python train.py --d_model=128 --n_experts=64 --d_expert=64 --moe_layers=[0, 1, 2, 3, 4, 5, 6, 7, 8, 9, 10, 11, 12, 13, 14, 15, 16] --routed_scale=1.0 --head_dim=32 --norm="rmsnorm" --norm_eps=1e-06 --rope_base=10000.0 --tie_embeddings=false --init_std_up=0.0351 --init_std_down=0.0 --beta2=0.98 --dataset="wikipedia_en"
Below are experts of layer 7 (counted from 0) of a mixture-of-experts language model. Rows are named router (the router's row for the expert), gate (a neuron's input weights, with its number), up (a neuron's input weights, with its number) and show model dimensions 0-127. Each number is 200 + 40 x the weight over its row's rms, rounded and kept within 0 to 999.
Before each expert's rows: a language model's description of what the expert responds to. This comes from a sample of Wikipedia text that the model never trained on.

# expert 14
Description: Adverbs and -ly endings after verbs or auxiliaries (also, not, later, then, well, publicly, shortly), plus be and been after was or did.
router,160,221,141,188,155,167,187,265,149,246,222,147,170,161,191,193,211,221,204,265,163,317,201,206,277,150,248,183,209,177,221,186,251,186,138,132,189,200,167,276,195,221,186,212,258,181,171,168,179,189,207,283,197,258,245,152,210,257,150,168,186,206,252,194,222,234,162,249,185,267,178,272,162,202,199,176,179,171,159,230,183,224,245,219,193,140,213,131,222,199,183,215,198,242,184,231,164,192,167,153,261,200,280,182,197,240,209,155,275,279,277,219,189,223,210,300,220,153,217,120,192,234,170,174,177,211,229,224
gate0,177,127,189,251,221,229,180,213,257,260,227,219,221,145,191,174,202,189,168,175,161,290,159,202,112,194,143,76,223,114,207,184,195,215,191,152,218,285,233,184,233,207,188,158,275,272,233,261,216,178,108,194,198,146,187,188,247,156,198,202,231,187,224,208,150,184,234,216,154,203,162,223,303,151,268,222,173,230,162,245,181,206,189,173,191,176,191,195,205,149,140,212,237,141,211,221,191,244,144,194,238,180,203,175,239,220,200,173,194,216,282,189,230,179,276,265,174,203,233,171,170,199,228,160,192,240,135,218
up0,136,237,235,209,208,184,217,180,233,183,187,198,139,201,236,220,207,231,201,285,212,265,224,183,218,216,236,237,196,183,227,184,168,172,221,205,203,222,215,291,183,259,217,237,173,180,148,219,173,202,240,123,211,184,191,239,162,199,163,168,200,222,152,227,214,209,187,181,159,139,267,190,180,181,227,237,236,258,235,207,228,185,217,280,183,262,175,213,183,245,274,170,206,237,194,183,303,213,261,177,140,179,129,172,149,139,250,227,198,145,82,228,162,216,153,98,308,210,177,239,277,240,200,208,184,220,247,218

# expert 26
Description: Single consonants and short word pieces inside foreign or unusual proper names (Dunfermline, Svedlund, Chatterjee, Hadži), such as k, m, l, sch, berg.
router,136,212,233,269,223,212,205,213,240,147,179,251,264,179,251,180,221,258,152,191,238,124,182,255,192,131,192,188,171,238,237,245,186,161,246,208,245,206,189,278,197,170,270,183,289,233,190,160,206,191,208,153,199,262,200,211,128,237,190,154,222,227,291,174,216,145,229,173,169,226,262,220,138,220,201,184,214,222,177,308,153,168,150,246,245,198,181,141,119,217,203,256,195,211,136,217,142,178,228,159,145,173,208,193,230,221,145,190,224,213,209,205,160,160,161,193,184,167,158,184,211,260,173,191,185,105,177,146
gate0,176,167,194,190,219,172,255,179,198,216,253,209,259,238,147,208,238,117,173,203,230,191,178,151,223,125,200,190,189,208,174,274,216,257,218,113,203,154,196,214,190,252,199,222,240,194,191,210,202,201,229,144,163,266,190,307,204,143,259,196,175,202,248,155,226,191,208,237,218,251,198,213,110,248,181,160,241,163,205,186,107,236,174,194,205,188,164,195,254,183,177,191,133,274,193,229,242,178,67,122,186,222,145,207,175,127,214,214,217,200,229,166,194,252,154,160,97,199,207,249,186,215,256,196,195,210,212,168
up0,186,147,134,125,200,194,202,161,259,164,234,183,208,151,177,223,124,215,156,202,214,185,291,142,210,193,171,240,217,174,216,184,182,193,202,195,169,195,193,151,125,184,188,180,204,232,196,222,259,243,236,203,175,165,287,187,180,256,241,225,195,248,221,204,189,146,223,201,289,117,154,197,164,150,209,248,287,202,209,263,232,203,168,229,254,193,283,164,269,234,196,246,195,233,202,158,255,173,201,156,245,184,205,248,210,205,254,203,167,157,149,199,161,228,161,236,56,175,270,188,182,146,198,194,240,197,206,162

# expert 39
Description: Raw byte pieces of Cyrillic, Japanese, Thai, cuneiform and other non-Latin characters, plus zero-width spaces and stray symbols in coordinates or tables.
router,133,128,222,241,250,214,283,182,231,204,195,123,226,214,169,202,182,210,210,236,163,196,173,163,287,169,150,123,185,199,233,162,244,195,171,300,254,211,195,215,239,249,176,156,250,180,135,217,217,247,203,239,231,277,243,278,205,160,194,296,249,188,228,178,186,234,141,238,212,154,189,163,235,198,213,178,244,211,266,176,240,261,161,190,221,182,181,196,232,195,250,99,215,200,191,224,158,145,159,126,255,157,246,205,234,181,163,205,194,220,226,240,187,187,192,170,174,237,147,183,202,239,176,248,136,173,248,238
gate0,210,183,124,210,182,151,231,242,210,212,214,186,219,242,204,172,201,217,168,173,300,223,187,190,267,179,179,318,276,183,141,181,198,189,314,208,207,241,171,217,210,209,233,143,150,171,209,254,173,241,141,226,168,171,193,229,185,101,224,234,202,205,163,171,284,178,263,215,178,151,262,281,133,176,182,190,215,264,205,181,162,208,219,241,164,199,191,194,191,251,217,205,205,239,235,271,207,180,187,123,275,278,187,237,146,187,238,199,199,294,167,211,232,149,240,183,204,202,170,209,196,205,197,166,147,174,176,204
up0,165,213,254,181,242,282,228,179,273,219,194,176,200,275,217,251,194,223,200,151,198,169,135,149,221,174,201,242,153,225,198,229,269,180,187,199,200,195,181,186,187,164,245,193,263,243,217,237,187,224,309,152,257,276,192,185,167,181,187,226,171,234,283,165,172,174,207,253,202,198,170,197,242,266,201,242,223,235,200,239,258,199,165,115,202,205,149,224,144,214,133,194,201,150,174,237,191,278,174,205,237,214,228,274,243,190,227,275,166,175,200,236,166,125,214,254,156,265,230,206,142,234,194,176,101,153,228,220

# expert 20
Description: Colons after infobox field labels (Municipality:, Newspaper:), plus decimal points, thousands commas and en dashes inside numbers in tables and statistics.
router,167,201,232,148,204,219,240,156,243,279,189,132,206,199,211,197,183,131,160,228,215,158,225,150,214,197,127,142,234,205,161,242,188,150,258,123,170,101,213,217,255,235,233,178,250,192,256,185,224,225,125,196,235,233,185,153,222,221,236,208,223,217,187,129,272,258,140,205,174,224,205,154,209,164,143,156,214,117,141,193,209,186,190,145,142,177,202,221,205,252,213,163,134,198,139,168,232,182,207,179,274,272,185,207,222,205,221,176,221,232,151,162,294,253,219,179,233,243,249,200,202,259,217,237,260,169,174,227
gate0,201,205,177,237,203,171,224,211,185,243,267,152,181,317,125,287,223,157,169,241,130,220,210,268,212,225,214,196,256,139,192,244,233,212,175,187,213,264,215,194,207,233,126,126,150,206,170,260,181,232,261,226,255,272,191,236,126,224,234,275,229,166,170,202,148,227,261,178,172,247,190,188,169,201,271,282,269,188,171,200,179,111,178,257,136,242,230,213,242,197,225,241,161,179,209,193,237,259,211,216,193,155,240,222,171,203,185,226,196,237,156,250,168,200,207,221,167,186,230,275,190,209,210,200,208,181,244,200
up0,224,98,208,274,178,195,179,209,183,240,291,100,235,232,229,199,184,205,156,254,175,229,201,237,210,249,269,189,225,167,178,153,209,202,188,157,170,156,230,233,260,248,235,201,224,255,209,214,134,186,274,127,152,218,191,185,150,214,153,237,239,171,207,245,234,235,204,145,181,209,299,224,207,230,190,214,204,197,198,258,156,191,195,263,181,196,182,286,183,147,241,161,237,172,195,184,177,277,160,187,205,235,254,234,178,243,153,143,213,183,234,244,157,217,127,228,258,156,204,126,172,200,242,256,200,179,221,147

# expert 6
Description: First piece of a split word, often a capital or Latin-type prefix like Pre, Ex, Al, Pro, E, starting names, table headers, taxonomy entries.
router,248,193,233,194,235,170,158,162,226,181,192,174,212,209,259,178,231,136,265,250,219,211,137,155,176,241,176,281,210,199,271,190,150,213,134,216,193,164,218,180,287,276,203,195,160,219,151,196,147,208,204,144,201,170,228,158,194,173,279,272,232,134,145,182,234,225,228,122,219,271,243,157,200,150,225,243,187,146,194,189,201,155,196,221,176,194,256,179,276,158,219,187,142,130,209,147,259,193,215,207,248,209,244,175,212,190,253,267,240,198,241,142,252,135,207,213,199,132,208,271,126,203,207,231,164,217,202,206
gate0,164,238,243,189,208,212,166,188,249,248,230,114,155,190,276,221,249,182,215,161,200,184,213,192,159,257,237,251,158,260,264,176,237,214,129,210,164,201,199,195,258,208,154,185,132,214,145,134,222,251,184,249,252,185,183,243,160,167,218,147,154,231,165,242,217,222,174,227,228,163,230,179,245,171,304,155,268,267,140,202,204,115,227,226,183,185,220,173,276,205,218,164,150,111,144,216,207,230,234,234,211,225,184,260,212,228,240,277,167,206,174,244,238,155,240,193,179,173,222,192,185,205,233,248,251,270,167,209
up0,228,238,192,229,271,283,199,294,171,197,152,294,220,187,178,255,152,195,254,157,185,139,182,212,247,187,230,153,169,222,177,211,159,190,250,212,167,179,231,170,144,197,294,181,235,247,282,195,163,195,174,179,100,202,194,186,199,90,197,240,220,197,200,201,204,159,102,158,148,220,167,242,193,206,157,193,120,187,192,220,147,274,172,168,211,221,243,227,161,138,178,181,193,196,252,199,175,171,191,237,203,170,174,141,190,164,242,145,118,202,190,155,175,149,181,163,202,255,210,232,154,238,215,168,194,192,167,222

# expert 58
Description: Third and fourth digits of four-digit years in dates, especially after 19 or 18, such as 1979, 1817, 1876.
router,172,160,223,161,200,243,243,165,223,160,220,189,187,233,252,141,215,183,160,189,195,237,200,182,222,205,207,218,290,168,167,168,234,182,220,221,262,126,257,291,205,234,199,210,116,197,239,214,183,236,159,242,172,185,178,140,128,106,222,183,219,149,175,129,193,169,243,175,173,149,235,145,151,183,239,207,238,220,211,182,249,235,184,265,223,206,149,177,221,244,124,227,286,263,203,147,243,141,210,275,216,194,252,184,213,203,218,236,296,236,225,191,178,239,177,185,240,274,173,196,203,247,195,116,187,229,181,166
gate0,205,222,140,169,197,200,182,219,164,189,228,261,197,175,226,190,253,149,218,236,220,189,251,208,242,239,230,246,218,251,174,155,131,195,202,219,265,203,242,159,179,228,174,271,239,201,218,119,196,227,249,214,220,273,167,159,193,196,158,224,152,202,134,150,299,192,225,227,272,206,270,127,222,260,253,261,242,190,182,149,189,155,222,233,230,179,213,229,212,141,179,176,249,231,222,266,198,197,252,215,191,176,287,269,226,146,250,262,219,258,137,221,209,191,183,232,204,227,126,216,143,245,220,245,191,239,274,205
up0,252,170,216,142,217,165,217,232,237,278,180,168,203,193,169,272,145,192,239,199,130,160,170,167,263,109,236,203,195,157,232,219,187,139,217,203,262,163,155,272,162,187,187,217,155,167,200,192,225,211,161,214,188,188,275,223,265,159,235,252,244,166,216,198,151,275,241,140,151,139,190,242,185,211,151,120,128,230,185,263,211,207,226,134,210,184,149,228,229,206,196,252,241,242,234,195,166,112,115,192,221,229,189,202,244,233,126,181,236,189,258,144,155,185,195,174,213,197,184,189,218,164,208,192,214,163,125,173

# expert 54
Description: Short word-internal pieces such as ar, on, an, or, ur, al after an opening consonant, e.g. Peanuts, Oscar, favour.
router,197,183,182,108,240,179,212,114,203,161,147,237,153,205,221,258,232,167,261,145,173,240,295,130,232,250,218,254,223,178,149,133,175,183,221,221,185,246,221,231,205,177,267,258,196,218,117,236,188,156,172,193,203,162,148,194,223,179,226,157,195,194,239,209,241,236,160,229,215,143,202,230,239,212,236,180,180,158,267,199,214,191,146,144,181,217,235,243,224,175,142,275,158,186,186,294,146,169,263,234,250,171,218,233,226,227,233,188,171,168,104,169,169,202,241,156,221,173,226,207,192,242,187,232,228,120,225,254
gate0,175,220,242,210,152,243,157,218,151,236,155,191,304,236,183,250,252,200,222,152,183,239,243,218,154,243,218,217,215,173,214,139,181,210,215,254,264,217,180,177,144,154,315,219,207,240,102,218,224,193,247,125,131,201,167,215,196,223,200,149,178,176,201,167,209,260,184,201,231,188,174,240,206,246,270,151,176,228,185,212,206,233,215,186,163,173,221,224,236,176,172,251,202,221,144,266,147,266,136,237,252,202,226,230,190,217,297,195,174,215,267,176,139,215,203,251,196,276,122,184,213,210,234,212,227,143,223,147
up0,194,245,192,198,179,149,136,183,297,214,199,244,263,117,232,217,263,165,140,200,232,198,183,188,245,247,171,200,184,252,198,229,281,228,222,189,181,124,239,259,136,115,211,225,228,220,229,202,224,174,144,162,279,251,218,201,118,211,105,251,189,218,229,125,160,166,247,155,237,180,197,140,162,176,136,175,238,199,272,200,210,111,162,240,238,143,184,202,205,231,263,211,170,187,224,223,170,132,214,193,218,237,223,180,208,210,238,189,230,186,221,182,140,194,226,265,210,165,172,189,136,216,213,211,212,193,226,162

# expert 41
Description: Vowel-led word pieces right after an initial consonant, such as al in galaxy, ary in Calgary, ly in July.
router,229,152,231,149,184,132,225,274,195,239,193,110,264,239,183,223,185,180,174,200,228,169,217,220,218,218,260,216,244,209,178,244,183,221,202,147,180,249,193,142,200,190,140,194,141,216,188,200,270,148,217,221,225,155,171,202,124,240,191,237,258,235,170,180,189,274,207,119,163,201,210,245,216,169,220,184,175,180,208,155,235,251,266,266,164,243,174,243,196,268,116,144,220,205,256,197,234,221,128,210,182,172,149,221,158,193,129,225,197,116,198,259,190,257,217,204,206,168,218,161,182,132,222,209,225,212,85,160
gate4,171,165,193,180,147,281,216,190,213,209,243,262,124,204,173,206,193,196,239,157,183,272,110,224,194,211,230,190,106,247,164,275,238,208,153,239,172,245,220,190,155,224,188,231,198,160,149,270,195,145,247,102,190,149,190,176,163,213,173,179,213,183,275,135,180,197,180,152,185,192,270,286,235,175,253,136,227,230,213,224,226,197,200,232,126,234,251,199,151,200,143,189,203,232,143,229,236,280,164,195,240,213,193,219,202,231,212,213,134,177,168,159,215,221,178,278,202,195,191,150,217,154,151,161,153,244,186,239
up4,157,242,267,276,255,200,120,239,228,132,239,171,258,146,247,174,217,220,157,168,177,174,250,212,205,236,239,139,145,240,180,225,222,213,88,246,261,158,190,159,192,267,190,183,204,182,282,232,205,224,227,174,188,251,164,189,240,155,189,247,182,151,220,204,227,182,140,275,248,225,147,205,165,191,203,231,147,210,188,160,234,227,198,156,249,142,166,250,268,155,210,218,176,210,269,166,193,160,191,239,192,220,187,229,238,192,206,225,279,217,177,222,171,185,189,210,150,228,242,224,192,247,270,255,202,124,128,196

# expert 62
Description: Word-ending pieces such as le, ne, re, ie, che completing names and common words (Noble, Colle, completed, genre, life).
router,188,214,230,164,144,165,195,240,200,270,264,267,205,278,211,193,216,273,222,215,301,235,181,227,180,260,209,176,152,200,165,215,190,240,207,172,197,207,214,145,159,163,221,148,123,239,161,189,220,235,183,224,188,145,181,251,182,253,206,243,232,148,230,203,124,257,275,240,170,219,245,211,117,167,276,269,165,200,237,212,175,189,216,195,174,258,242,210,207,199,179,235,258,223,215,247,203,143,264,185,205,222,220,193,193,130,134,180,197,207,263,203,257,177,222,249,191,204,233,165,103,124,218,208,233,181,233,268
gate0,207,229,197,148,266,190,193,228,242,177,221,109,222,198,198,163,143,213,214,211,277,271,264,185,167,166,145,108,206,189,106,166,225,212,246,232,203,146,257,214,270,216,137,186,210,213,183,187,173,219,154,124,157,263,227,200,187,213,181,170,194,161,208,171,162,221,171,135,258,218,168,215,221,198,246,120,164,147,168,160,156,164,220,234,210,174,235,220,172,159,225,197,264,188,156,136,182,212,157,227,173,100,189,246,201,178,203,134,151,221,193,290,202,111,193,242,194,141,155,202,198,206,169,209,188,170,188,250
up0,215,217,235,189,180,215,223,209,184,177,222,298,188,127,193,160,216,171,166,245,222,183,255,217,149,206,134,196,211,157,208,256,283,130,248,228,210,170,190,198,231,207,238,226,173,162,189,222,193,260,158,243,151,225,312,241,229,240,114,168,215,224,225,206,254,125,206,300,217,256,175,203,256,193,205,156,183,168,202,232,249,195,150,263,257,257,232,249,189,158,250,281,221,187,222,214,192,197,217,208,209,207,233,208,268,244,212,225,215,256,176,169,208,150,200,266,221,274,261,188,222,251,262,207,262,197,171,232

# expert 45
Description: Capital letter or first syllable that starts a foreign surname after a first name, mostly in sports results tables and lists, such as L-ópez, K-aji, Pet-rosian.
router,265,96,186,243,191,202,168,190,186,181,247,147,247,188,246,248,170,267,149,230,157,202,150,191,163,184,196,258,212,234,214,205,209,230,217,192,167,204,237,131,266,208,243,220,249,243,189,184,143,198,306,167,181,186,169,204,236,233,231,274,205,201,209,128,229,253,164,184,159,210,163,218,140,204,200,189,176,211,218,225,174,200,158,183,246,243,182,162,190,177,206,231,172,137,126,160,190,205,197,286,209,173,228,140,143,246,161,168,240,225,146,282,188,225,231,258,104,198,192,255,210,139,172,154,153,191,121,156
gate0,143,165,180,210,244,168,227,147,170,312,303,203,204,187,244,201,271,215,191,209,224,175,188,185,246,133,139,219,241,231,191,192,190,225,211,204,199,105,170,212,208,202,224,182,207,246,237,182,155,230,216,159,226,224,178,192,131,182,226,211,121,184,180,157,176,176,175,113,185,192,213,206,225,259,185,117,102,251,216,243,249,179,179,204,218,173,166,141,186,278,208,211,258,194,194,205,166,221,112,190,187,126,159,227,114,246,136,177,236,194,150,245,248,183,127,246,189,185,218,206,197,181,146,190,232,223,157,180
up0,184,157,240,202,244,163,183,215,244,169,172,231,130,180,252,151,156,148,192,217,191,269,198,210,193,179,238,199,198,217,221,263,227,150,123,210,212,230,140,231,177,189,239,258,230,187,179,246,226,212,226,183,180,203,251,261,244,103,221,219,206,179,228,225,197,194,195,285,168,222,208,169,158,230,218,300,253,163,175,195,179,276,214,208,142,240,207,211,305,203,177,198,142,246,203,165,191,148,253,172,180,188,213,199,195,168,261,169,229,194,235,162,187,226,286,108,278,211,253,117,246,213,230,268,240,206,246,236

# expert 50
Description: Prepositions right after a noun, mostly of, also from, between, among, around, as in newspaper of, member of, part of.
router,236,212,230,277,81,276,268,132,302,126,218,220,171,240,201,170,155,200,157,160,192,204,191,215,213,176,195,194,195,235,301,159,249,244,229,236,183,270,242,188,172,220,230,197,243,207,200,161,156,190,315,221,212,245,134,183,173,257,161,223,241,182,213,207,221,167,207,176,230,153,280,156,250,246,167,137,170,216,184,222,192,245,203,170,183,177,164,179,204,271,218,198,185,207,210,227,195,213,218,221,185,197,252,162,236,237,208,158,220,169,251,226,234,218,167,175,268,205,244,241,236,223,284,222,187,262,197,165
gate1,288,240,205,197,184,270,240,145,199,144,272,195,155,174,161,116,229,196,111,179,236,143,230,179,247,223,227,255,235,170,222,193,202,243,240,180,248,184,251,181,218,166,129,237,244,196,147,217,216,233,168,220,253,211,258,191,173,206,150,195,231,221,180,171,165,193,225,169,230,272,216,268,208,204,124,198,247,223,180,164,191,215,176,168,240,151,212,220,222,167,242,175,202,170,165,266,202,218,115,196,204,197,228,226,202,265,228,223,277,235,158,235,150,153,249,211,202,278,230,88,217,144,181,151,251,226,174,241
up1,191,271,250,195,176,238,213,162,190,198,282,140,198,235,199,192,226,212,214,161,193,177,158,225,226,246,230,243,141,145,159,123,234,226,201,167,278,165,223,257,180,195,181,229,172,151,130,205,208,210,150,136,226,238,207,204,209,201,221,157,208,205,173,226,181,186,292,246,269,216,200,310,204,197,125,193,234,225,244,208,226,191,180,233,328,202,208,155,257,216,227,170,217,211,202,247,251,181,175,192,148,204,168,180,184,233,271,228,241,128,159,247,140,176,201,179,190,276,161,120,264,203,156,187,212,248,235,194

# expert 23
Description: Prepositions and conjunctions starting a phrase after a verb or comma, mostly in, also as, at, after, during, when.
router,232,163,167,131,228,263,163,235,255,194,221,183,219,175,167,221,214,209,299,182,250,208,137,153,249,240,201,149,146,153,231,224,183,227,77,286,206,205,231,218,158,216,202,216,194,190,185,167,219,259,301,156,207,175,259,185,196,206,225,164,215,154,294,164,172,220,180,184,221,187,255,255,177,175,183,200,160,213,220,300,193,190,221,231,185,171,186,238,168,146,138,252,169,217,213,201,151,157,195,216,201,203,160,181,210,211,247,218,117,171,142,247,187,203,156,243,224,229,171,145,195,204,258,213,146,268,128,219
gate1,154,192,211,205,228,232,105,243,245,190,244,265,230,96,202,174,202,189,187,257,148,185,172,254,190,199,212,286,202,226,269,174,183,175,228,153,186,225,226,126,267,239,194,186,239,191,259,293,161,93,221,173,184,201,234,191,249,184,196,283,200,240,188,168,171,150,187,181,175,274,188,179,246,233,174,163,217,157,152,195,239,239,97,201,137,195,156,200,148,135,178,159,239,197,162,158,180,181,205,234,299,205,238,163,174,231,216,158,170,247,202,217,207,193,175,213,219,227,166,189,186,199,242,152,148,198,177,191
up1,127,188,200,166,200,269,160,170,228,215,197,224,207,161,146,184,179,225,133,220,234,116,181,146,173,178,194,243,256,215,249,166,203,133,237,168,174,245,251,175,222,180,253,248,159,166,141,242,186,143,203,203,228,201,222,180,259,162,171,262,142,219,213,173,141,151,158,230,187,272,188,173,169,222,214,182,185,218,156,248,191,191,136,150,140,195,180,180,137,165,203,138,174,209,205,170,180,105,205,234,275,174,251,223,313,209,240,155,239,216,216,236,142,156,191,167,237,210,173,174,205,271,212,155,119,226,141,202

# expert 52
Description: Line breaks, section heading equals signs and table pipes or separator rows in Wikipedia markup, such as ==, |---|---|.
router,179,230,201,210,132,238,94,269,220,192,203,225,254,223,213,175,205,201,246,175,161,204,307,155,195,176,198,154,198,222,259,174,138,215,234,195,158,115,179,224,118,184,208,279,255,174,216,241,199,135,192,199,183,177,192,187,204,182,177,240,228,197,191,216,231,238,198,195,177,218,231,191,205,219,137,139,188,200,266,230,230,187,237,259,182,303,176,208,140,194,199,193,264,207,190,195,184,184,153,194,145,186,209,213,192,232,262,152,194,165,242,174,142,203,191,152,80,245,184,233,190,142,89,230,179,269,238,177
gate0,174,189,220,202,190,191,207,164,190,258,162,143,232,228,185,226,153,210,142,145,202,186,213,176,218,288,248,204,152,183,123,211,184,168,138,227,262,223,158,210,173,254,227,203,199,243,166,260,188,201,122,183,296,208,174,137,173,116,226,223,162,144,141,263,237,244,154,219,201,148,175,204,241,204,204,248,173,228,169,251,249,185,258,127,191,252,195,208,175,154,223,131,209,163,207,237,183,223,136,189,237,199,300,265,214,197,248,164,161,172,131,219,194,183,253,157,201,209,193,278,257,171,224,244,196,211,198,131
up0,220,226,147,146,224,188,151,206,133,239,204,185,233,175,254,216,233,121,179,251,163,123,218,169,210,80,106,227,216,245,260,230,197,163,261,220,186,197,218,221,169,185,214,227,168,180,192,297,136,198,296,110,187,250,165,225,208,164,199,215,239,187,178,132,233,249,184,221,235,211,176,150,157,162,198,198,255,161,255,198,176,162,205,236,170,209,193,222,150,211,202,150,241,185,161,249,227,238,248,211,194,228,207,223,189,118,232,214,137,167,176,185,161,161,152,202,148,238,253,210,166,233,132,225,203,145,159,184

# expert 22
Description: Later digits of multi-digit numbers in sports statistics and data tables, such as career totals, points and percentages.
router,192,242,193,230,215,138,203,283,250,231,191,245,222,145,228,143,207,259,168,195,131,249,143,255,313,272,122,226,176,193,170,143,200,181,207,186,152,257,230,199,297,190,171,186,199,179,204,204,173,186,182,206,188,166,186,268,176,217,232,152,260,184,187,248,163,219,209,177,188,168,140,193,214,232,269,258,224,235,209,197,216,129,213,180,198,145,166,227,235,237,166,199,202,149,224,167,276,182,141,231,268,182,169,264,276,206,229,208,103,193,180,220,188,198,151,194,214,146,201,222,212,200,206,159,276,140,235,164
gate0,162,196,169,131,220,198,288,210,183,235,209,200,198,96,196,150,250,193,264,189,250,144,152,139,268,104,258,182,272,146,164,190,185,217,183,268,137,274,173,148,133,157,200,263,193,251,247,175,228,233,216,210,207,151,195,218,192,153,250,201,230,241,211,237,149,194,275,162,217,131,171,171,156,166,231,192,187,223,128,174,165,168,211,150,184,225,186,204,163,189,189,117,231,219,169,166,151,209,188,161,211,234,196,233,259,185,185,237,188,175,202,217,193,194,239,219,211,199,189,123,225,220,202,266,193,266,272,191
up0,166,204,174,123,161,207,314,242,233,167,172,189,190,105,181,168,236,175,250,258,198,143,158,156,225,208,257,203,277,175,158,223,154,199,237,238,185,290,165,103,138,124,233,265,179,187,270,152,271,272,209,194,220,165,189,231,214,178,223,179,236,215,278,200,149,250,265,209,164,222,201,234,250,142,181,217,229,218,140,158,167,179,203,168,199,177,200,196,176,218,141,155,254,231,192,137,183,170,215,202,192,237,173,206,234,223,206,215,174,169,197,188,176,141,217,196,186,165,178,163,230,216,173,258,214,257,264,216

# expert 18
Description: Line breaks ending table rows, bullet items, taxonomy lines and headings, usually before a dash or a pipe.
router,203,173,143,196,280,211,295,213,133,213,244,162,208,177,194,156,141,134,287,207,151,211,134,235,187,220,218,181,153,263,210,195,237,167,187,150,172,176,225,245,157,162,228,143,146,152,248,163,251,179,281,209,228,183,200,150,184,235,192,281,196,199,170,244,179,148,165,225,163,210,162,205,165,191,228,203,254,185,163,173,158,139,117,223,239,218,160,202,292,197,152,214,190,220,240,194,138,184,249,207,230,192,177,187,225,185,169,266,221,198,193,183,201,129,189,287,161,135,238,261,197,252,200,219,144,234,152,181
gate0,200,176,267,202,222,140,260,234,201,180,229,120,159,165,187,168,227,197,234,303,232,138,186,121,182,188,230,122,208,310,180,140,224,177,158,177,230,185,218,146,250,226,144,227,161,172,207,159,165,172,188,238,236,239,192,186,204,147,245,199,167,217,186,256,208,217,185,212,89,217,208,177,131,203,179,209,331,220,189,192,194,159,179,224,186,164,223,234,190,226,224,160,176,143,161,189,248,152,186,252,148,176,185,270,220,181,213,254,225,226,123,225,182,211,221,222,227,196,188,173,255,217,185,178,228,262,166,132
up0,194,196,290,192,224,162,244,201,224,183,214,152,172,150,181,152,216,205,203,296,222,122,200,116,174,197,249,109,210,291,168,141,260,189,156,182,195,201,203,182,246,222,160,209,180,157,191,173,180,186,188,226,229,276,190,152,219,161,235,211,135,214,192,265,212,242,192,225,106,223,238,152,159,192,222,235,333,210,197,203,220,152,168,239,181,158,217,242,199,229,228,178,207,114,181,183,260,169,179,239,119,170,180,276,261,174,227,242,198,214,148,214,217,179,215,219,250,175,189,184,216,239,207,182,221,250,176,152

# expert 10
Description: Derivational suffix pieces ending words, especially adjectival and agent endings, such as hero-ic, construct-or, citiz-en, colleg-ian.
router,184,158,196,196,258,263,221,268,177,217,210,237,155,211,256,132,222,273,209,200,221,182,172,258,234,136,225,257,166,148,250,225,241,184,201,259,195,174,188,233,131,229,191,231,124,208,278,158,144,185,154,219,207,182,240,228,176,187,187,233,151,266,134,200,225,242,214,167,228,160,207,260,240,236,54,177,161,162,171,152,140,250,214,223,227,193,229,166,191,128,233,245,215,215,185,206,257,187,154,210,155,145,198,203,236,241,178,201,232,145,173,174,229,182,207,157,189,214,274,188,243,229,203,274,257,175,225,166
gate0,157,261,268,186,217,208,157,272,230,212,157,190,247,194,150,201,191,207,226,182,181,184,148,110,319,228,207,249,206,164,237,218,157,278,225,189,206,166,196,215,204,128,235,195,124,213,144,164,199,211,145,213,153,270,179,186,180,244,143,182,185,175,206,231,170,233,163,233,166,192,263,193,158,239,229,208,248,83,230,146,224,214,258,258,210,243,175,285,240,147,257,179,215,209,218,196,242,240,224,227,173,134,250,257,161,151,161,256,221,200,199,213,204,170,222,177,221,221,175,180,261,179,187,179,140,172,254,205
up0,183,219,142,199,147,155,188,149,218,185,218,235,214,187,152,243,173,261,290,205,142,221,142,143,186,129,257,154,211,117,246,239,208,169,173,178,194,213,114,225,157,138,178,141,172,240,224,166,151,173,197,157,210,156,185,236,153,254,203,140,209,229,228,163,205,185,216,257,171,203,153,195,149,242,161,235,215,179,179,165,275,274,179,212,172,151,250,208,202,197,200,240,219,200,207,260,162,117,141,228,187,221,185,218,127,221,255,178,228,196,210,258,274,241,244,203,181,159,127,163,162,178,143,252,247,155,164,209

# expert 35
Description: Periods ending sentences, including ")." and quote-final periods, plus abbreviation dots like Pos., Hook., initials.
router,234,211,234,182,138,188,203,239,269,167,199,224,172,183,183,214,213,169,167,133,200,111,294,303,190,280,169,147,154,138,176,171,235,188,241,231,164,178,224,138,127,160,197,171,169,186,156,228,191,223,183,228,238,259,251,173,225,181,162,232,218,228,246,227,173,191,149,178,138,193,187,250,148,206,192,224,158,246,224,190,183,270,152,163,183,244,238,193,132,223,121,162,227,203,154,164,206,209,213,235,228,196,214,185,183,234,160,176,192,183,150,191,229,253,186,166,201,223,194,268,235,98,177,234,81,219,154,219
gate0,176,96,173,166,211,183,211,162,173,193,250,140,115,188,242,208,185,180,219,173,192,227,218,192,160,230,170,156,156,163,170,130,192,198,193,220,110,200,186,150,161,177,145,163,208,171,181,244,183,173,177,210,206,186,204,209,225,238,235,185,158,189,132,303,243,198,200,214,159,154,259,259,239,191,209,91,290,205,201,171,181,223,217,255,152,206,204,189,191,186,236,223,225,167,187,250,180,190,110,187,156,129,247,173,197,210,182,149,150,259,165,243,285,218,241,208,194,220,210,276,194,217,182,102,249,185,187,268
up0,152,161,195,120,258,143,195,209,143,215,256,202,170,228,231,205,184,161,235,198,212,176,145,198,248,157,240,206,289,126,215,301,217,161,224,117,207,180,136,252,208,211,140,239,172,164,168,224,140,234,283,205,255,124,216,231,176,221,112,207,218,179,248,191,216,238,196,180,218,216,241,211,235,252,216,207,176,158,165,168,182,204,195,236,197,172,255,168,199,186,219,198,126,294,232,138,256,179,239,171,219,173,265,205,187,288,179,200,213,180,213,137,235,245,206,128,188,145,230,248,249,192,191,217,168,202,190,191